Below are experts of layer 4 (counted from 0) of a mixture-of-experts language model. Rows are named router (the router's row for the expert), gate (a neuron's input weights, with its number), up (a neuron's input weights, with its number) and show model dimensions 0-127. Each number is 500 + 40 x the weight over its row's rms, rounded and kept within 0 to 999. Numbers have three digits each.
Before each expert's rows: "gets" lists some tokens that make up at least twice as much of what it gets as of all text. This comes from a sample of Wikipedia text that the model never trained on. Tokens count by the router's weight.

# expert 246
gets: ".\n\n", ".", "\n\n", " |\n\n", " but", ")\n\n"
router:529519466513458494455509540558521446442508581516476452553472521514441549483493515504441570466536496494478484482484463539542487501502558547476459482513528539458526487434501570498529473534445443562419475527562485462442527464527528430472531483459502485604488582515586486487437573498529478468473475470486506505477540499430442476538479428590447521534443516531539530490486433494511539477523
gate0:543502520491535473482512510514496455541467497578522376559491550487465585532513462522494467468514491473422440498527502588419499495432555513513489565464595489459585503499562505481496497476562412516496518509529458502440595547571477489519497488503515484515494534542576526502493474535509493514513462456509510554479526509543438573471503475496526465537508532470507409485486535508547539473463
up0:469537513496532513510511478492489472484525486467452425448474506511470524544564567512533448559544494482445490571510448511496493489476513522497443483516548509449517460623505462487510427504457525597496500487512582558549525442516495511448483529451550500555501573520413491531438507480451467556515516436490493494436484508480493491590500568431482497475576518509520440588492522493499424507519

# expert 95
gets: " D", " C", ":", " V", "C", " St"
router:526523436542480493470472523544529472456531515504499495537472573617491540432484531522460526498514468484466485493487439476570488468542533544462436449574529521492554500458416508447589438509476508513485448545573460497482568483504540442448514468521503480562486498516494466463530531441539473439490498401478475436468475534469433464508414487472432508540471479521532544508471466515470554487530
gate0:534509521551480469483506519508514538479503462497494521489497462513546489493462478485435516424519470477478516565563444490453577528558435466443516551541511554536574561477521510486550475487569570486470440469466553555469519467418537533418472503466466495441553501467478418483589518535452522506495535426473466479573505586499419519437520505507531465476510454557487520444451490525497464510499
up0:480448484505477501573514436482460426528565542403491485548524519549504498459526500447533554503477522521491458489428520524512418520477553468512463519528477437526478500442422476491551472511464459483498536469498511443465505562497483435536449528562517447535479541508562509548464404528557488553491474575513575466465473462445486528517451492551434523527510499478454433548511530431492447541520

# expert 202
gets: " |", " to", ")", " on", " –", " was"
router:515497472512484505459549546521533508403529571516411497570513505495500566466510504514481548458525433483441504457478494563541473488505544544386419476538523512460540486459513535445522473572485463504451478544578449446442585459508542485489569455491504483552497543549538452480451524469502435473478431479481495459512511486436475490517443474536481505521494504505503578483468443480472491480575
gate0:400492521528466513446514515546517507506453419479464525550537519502536407424490470524514564432476536539530515506469496473512436497480542511472490506571499476559475486489444457497458475500455514523521506499523538528464550452468539539470492427424528517494504518623501451466462592424509461497464497520458444498526466538494491433440566460512518518481528534521485541537479579422546512470536
up0:574482492525550496519450470464522495469533555490520549417459450452501534521517510481454458493501410501538507480468450532594506477551438484413503450487509496513541503569507501496516498451608469491481469526539473503493458467475495481476515591462564430427465490460438536437595424486451416484494467502507498474475501500530467500460478548442523475514470463447502496502465419534488508494456

# expert 154
gets: "h", "w", " Sh", " W", "sh", "d"
router:529492420543476469458540521544512510472519512524448453580499483506435536457506495511418551453518438503456486492466470560522451432506551560462475478496524549406525485491438519448493448543454489527408479548552484465437503508495568483493561463478509515554472554544559477455495598467469443477482431468479454490476546498487489522518450449523485544527464463531518567461484520492487565440514
gate0:544428496451450463534479452446481496528483482475554487540474431509429573501503530512463560541509486514501485545499474442525437418474516543381542480509487530465486521477541524463495451511467464539456460519501525466561484505534473603529488534488513571547509508526497461568488559563470445501502547537479491517529548430498503460449500425566527473457579482488475519480391545499519494508498
up0:575507452514464471481446526507467549522527513501508490495570523431575513515556448428485454554502535464530550482511478425514487482495536487569463488527500414581485531452417412403551445501574474497530521498528469557540539506560492449502507576447519493498474484514438519452537473518563483551541487496547456451548508469585514525516499541534470508500508475473542428492530476540483526501500

# expert 54
gets: ",", "),", "\",", ".,", ".\n", " ,"
router:533552468528470499440515556520523450451509562543468505513463544542479513488481521512452525459531437444464432487452448538535491495536540531427463464505551561443547492464469546433519506546449452515434454551541442462451572494523592459491539472501470446534454561505507441462480572463514479485481468461501498477474544500445457489560442459507472544569443485523545548489485433533487542480534
gate1:546500487533490481558513504522484496476504567557510489507496459444449540450496477514516465453513371554535457448405499500489511484438525503510533460483472511487547482407575534405494518613420470478504536499575513467506477523546527483514539508508466560475525466548514504554491508420470513501529483547500597525478532453525499446474473484521458561496533528554528479455510463486533515443562
up1:485534488504527558485418443494476575523532464497518465494475526525557476474511502516416509532438570497486558551553458518462476500562476523500505547502467483511478519553422469601498488399547514537536462487467548523501505477478525519464476516477557519543480508482478496477523489510542526503523555497530414515525453543484536583526561453507555422518441500431468477507471546459408500507393

# expert 85
gets: " ", " a", " and", " S", " A", " an"
router:514571457521464482451519576544510479479500576545458489567485538538477522500506512540463527490531442500470464470455449560516514470515536538398446407559531530463529488469482536442543486545480477509451493561520470483468510468535538458441561490473479490569457570520544483433498519483553452467476438465472487412453526490443432509534472469519412512501434489537542510503475455547480520464547
gate0:535514436538507480447475511534543480473489528481526477565501539457451546467480541570445513516533405475453446492493550491512463458506538546445474542592566551514546475520508512464542478518523419514506477559510454543525553512498517438498520471460533508544520583513610481480485425492591455515488443488496506500490486515517441580519502430535499531521493469510522519457498481551484537409574
up0:514476532485496536464456495482519493533396512462554539530542521454517479533554457531506496551521434559484501531515569460476534518490469493412544538516501508539465539583535482455502539482555458457531518485479489556562489560507503472492461461478562553524587528466575500501529393504533477501524488526562514464474420524552485604507536465506474491452547484496498472503565512535539468435581

# expert 16
gets: " from", ",", "ow", " day", " City", "ary"
router:504486466539442499464479559555488478454538519518437495548467573546431500487485511487451521498546459478453490438453487523515497507527514493466427481534533534453579510500474513484541457538428425494419485519549479444482508500461528494488516478503417479600491497501513481463508516442502475421472501450495413454519537512480443472523416444488438540539466426539526533499502458496499622462506
gate1:482502501472511570438527553515481488542484541511432495523509487546498478588443575535435470527515388528512490446463502574522544441512511556358543509470532488482492503516492467472425497510510513457491560416505483432477510525480512491478515471492532483514520476517581508522512490536470501511511481473481414572489512499491505530511514545534494509498531532503502475506469397506502614450585
up1:426463461518525492481489482581483550555494559513535413432481490537452469570433514453497446508556520534494510466452501491427526487527476448460470489451457493515554454478428500517484446477491405510480503428515534418508473543456479553508479522477454488552490431533504581537491487560510488479486516455514540553514529500497507465472517415465465495532497422556554454523454461528462566447483

# expert 255
gets: ",", "),", " L", "6", "\",", "15"
router:522544426515461481443529575526489465491516538530482503540437553538459522469478508538429522453528498488490469486469407571520488482507527551432459473514560542441534481499495554444529487590497475531469483588533448449471544468499561485492538482495466467530444532526520497444484536479542459455479457446473471444458523490453483465533430465522419519581465496561539559492477451526471522424508
gate0:537516538521473464426484569496471522512498456477498531472512577607494485520486471407520479531491487513497557501594437480507502505556415484542463440508544588540466463469495501426473510461485491475600519476491496491492449504463473535496489505502468515557385468494477499529539424485532488498500449480517507443527474639496448485519521509498480493508478463550521481504523453506482539529583
up0:548503592531483466454551506504460507500539478463510519492563514533529541568479534512506497510545506498492474486468422572530510509499488461523461485485555547497493494419483507397448500504568466473474476475557526490476486495474452418472446474506521518485606462541465477461497541500523507501459536495489559435494489607434489421612510442487547443498434472504496455511473467500433485437485

# expert 73
gets: "\n", "-", " on", " along", " located", "ing"
router:532534460523382486418533528527557475466473533585466458506493485503453515505502527502454500499520469480488434420472512521477449479552530485464486432562556529471508476473441510486516446516471434528393523552514510442470550439470531460505547449468479454525485528503509429460534559496516478426455479459489507507457548493481508548510492462561454534594434495525508510472479492516422555479549
gate0:566470527514416472453426466510478507525441494505524467469516475483519508481568538580532487493463449504555444529492464526534545542490480493509463458554512464423536418518493501485483520531456533495447525580535479493457521493589556556456482468537464456475494483521482494465535533530466453420482508442454497499469465460455546468540463470489533519543579643512491450473530562514536543470491
up0:553464568436504543449489500497566508501473497545469497517484522473479490486552523514545515501476509498493473464503525518472528535581447479500475521562523457465451519580434481503421451538489507458493508527478461482504526363523485561485470494493460461526535488536531545493584512511491538423467444444498538559564448565540533477556428458529545497512564566523499425490560475452431477457489

# expert 196
gets: " the", "200", " C", " F", " D", " K"
router:519602416528494464509539489519523515481508535533485486537433557537441575485483531541496541413490470484493468478520440545542434466515510553484478495542546548405563476503439544497515497549466479520495468580495475438478536493579553479451568502454492482519422540511514467450503527471493501472462433452458465479443528510414479521514428467496490538528449460499518517479472448576470518465506
gate0:470486508499509427484493536492444532447436463491458462627558469536492509522470466528490519471483517499528487486450450526552527477492491485415536492452566561489482529542465507549468478492539543499528530520546390518531552536589516448439481511555486490581483537492496400522518537554467513508461483521479489487478430425546481514474460548481545501502513469474416526427541511489502449475561
up0:509502519524503535517486468501630502477466504521541532439560510464574492485437509514490526489526458448506472513462486526541513502532498493534445517529496480590479524417531498459553482509491417512489467490495521459475484472444518463509467419490487478452528338503538571470537452470537438509534510475512486498493501577539448479514504502527435446477423483541555534484435446454491570474483

# expert 138
gets: " |", "200", ";", "33", "00", "37"
router:512525453543448486438521560526505475482506524554451461566463520548507543504480525516435542458514418499441474478469429532515483480550544553427483501527571534399528498477471527431521478534444433537430461568515477488445579487530543458466545471486501476547458548511537499458490518461552457458477434460481500464461531501461472527522466470504458539557437511511538554487434469522439548475507
gate5:509498482529505452521488542531524426503530498470463450566453609496454460496525507534505571434453488529428509524531481534507459487503581541488437443569495532419555473446408465460519487468426456514485478502509444489532552519473463461474468493501527486541487501543541529490524529460612489488486492473489492460481485497493398546543445452545451505479472480525513483459558503509449592480527
up5:555440570525449533549469488469532443501513552517536517526450537489509511559548477470494599484424507555438513546553444540496481522484559521398537536483458453399528533422500457522496548443507453460459510398480427518480511509489448542538468477518523509448513467479569534528506471495544484524503435505501542465522500481532451482441471518534417491513491537455512455479527481531509550526489

# expert 151
gets: "s", "as", "z", "um", "c", "ag"
router:503580475513461471464491494581526514476553501522517496538457481515463538459494572551438496448519460496505476476442399501520475450492561524431469503516522542448528470531430524448517504518493466582475436595508511464438535500568563461419544503474470479522431528502564485431508523485541436458489444481486479458474505508432502525528500467502485513553458514556503536444458435518471518428528
gate0:526521515512496503521497514481567382489467517508541473519469507522509480434492507456515475511503503495492389511491501460531518470534523529468533461455521469548484473476484504564575547556522503522507533440529493479498465372568500483587483503582460474507408518518430486469523537462555463519454482583545513501522491451483506574459532515537451511533575519553524574511534533508423549501524
up0:485567487561560519414486470537465487477475517532533477497499463484503489549540488408471492502475543561538561472534489477467477487556460563570541528461475400557553514500521501548505480507569459454474556527510491560481483461493499549487466496468575477472482596464496534510515506497468483524518530459498500459441584497487488559481457445427404446502480479501482501490439571481443573486451

# expert 44
gets: " |\n", ".\n\n", " a", " he", "'s", "\n\n"
router:531522469522484507473593563540538481420478561498444469565490514534453563492507529513482550463509459485426492481449481565546464498485551545427431501546547510430530485409485564456524467518416467519443435531534468488492558465535535466461531477446489486523502532567531499501424556470515450495474446500492502482447495474451428467537469473528472530493480524503498558476448449497452507486570
gate1:533470469507508515539547528463548481371510571485539449512527448419523468458444519473468488468452556511458515432579545502539438483492602520455492491470446477517521471443504452496503443462503512466521532481494539484466472468423530498484520458514402506545499493563519445524534521490500490502446520481541527484487471518474513365475510496547521482448515508537499517452421552428493516530501
up1:564523530512458422484520502460474484597442430488476530572492541510402554524474473517458488557507479537518458470463477459490543521490539497515570519508475503514475544557511539516469623535467445555539441470509450464463498535425438528471505500521597475442490470446552561454523528426459511484460506484472509518466482438527497527536506480428529440466501461506505493542498450532515484450492

# expert 214
gets: ":", " |", " ", "|", "):", "6"
router:508545433499487493447527528582544486425491545541478496544447508534491553432453510521483534466537491473443464455471459548531461475549569502464442478538548534452524500474482548473529485561501445535465475594578437442447564448476557469487547449491481481521452515529536437447466511455527447450499432459502467479465530517499480476523462449549438515534426504499557529460500465527507543471535
gate0:461581519497530446532508527458525506374524499452481592483490455562494447476492489485510532460515487541455534532547490507532464511474525548485471541474437448530477498502475509475494509540466467516530462457522553460602555512513456514497531428461458523536425535460543491482561514480567470525501482535506464508482466469473516460519411604456402461467469457503408492469458528525492495474541
up0:431524534481508486476525505481495513351521521438485584493516448499495519496494478479512552494533542585498563491535584488562478468482489506478464465458455477509489503533463474470510484545509457521497496472525527443592583518523450486515519474502471522551512530448506464431576506501532516501487527461513369469512441452503506502503529587460413467476510436506445478479515465549495495480567

# expert 12
gets: " ", " and", " the", "3", "5", "2"
router:532542431532483485455522550529546448426505563543474496568484543533484518474487518520488534485518472461494464460477460561547499471511523539426458422530541500446558485462495533427571486566463449512468488563571444459470521485524556506468595459467494504543460527517523472457479534479521436440465450457485492451452533493441437507513475451530440510507431496542522541496479432547487550475559
gate2:523460468555406485508542479544476418477531479512476456485465503484451484434497578530487574518521505502531531418481419486554477494539496524500457436529454511444530494458505540478481486521496448509440438524555508486526481472469550472497471488470481509538471479483556404456560532450520471471480576522511444547427490559451479535543512426578468547520565456560479475461502489514416505489524
up2:524532504526479454439519484468473542521447441538468574439504480560483503482480522508503494537453523471464488484483536504470501496433473519543487511560460481507579448534461493544507447504489511532505476587496512540425453502533671538565513529518470484442457527525464477476484608532509530546468518504494481486498577456497462481549488472521554489526437515453541486461474419591469472500481

# expert 130
gets: " M", " B", ".", " Mc", "ing", " Har"
router:550511465517453465507563503546519537426571543522452454552463485482488543467506515540443532449495466450464480483478484540549440484481555574446443492492509527449521460491500521430540466576460486566455467578557495447461567505504561518461546497460515449551452590549525476495457529457514433497502472476484501444483487462403508474521500488526500529502452463508525573465440481489452504455554
gate0:484527484600478514571548520607559572468609522477500458527421492449478581465472507477473514558481484555504475507429527568456529556469447473407527501488523515491514508448488487454537458449455491501398559516471541530515495534500519501569499531558523463524531514505544508475517480531499410522484464566499505487509492534562488490511480518535530499468497498552531458513493512489471578457547
up0:526505527575497513530497465588571510489581525474534504499504477437527576504488443528439536546484508436523502478512439523480443570491482444557536503507543477508506518502473478426549492455441497521531525460424550508524511466429501578572497519568548487517573541439510533441579471472484412439495438473512556447501466485475466516499521521505534471490592507497486477447470521525551497522497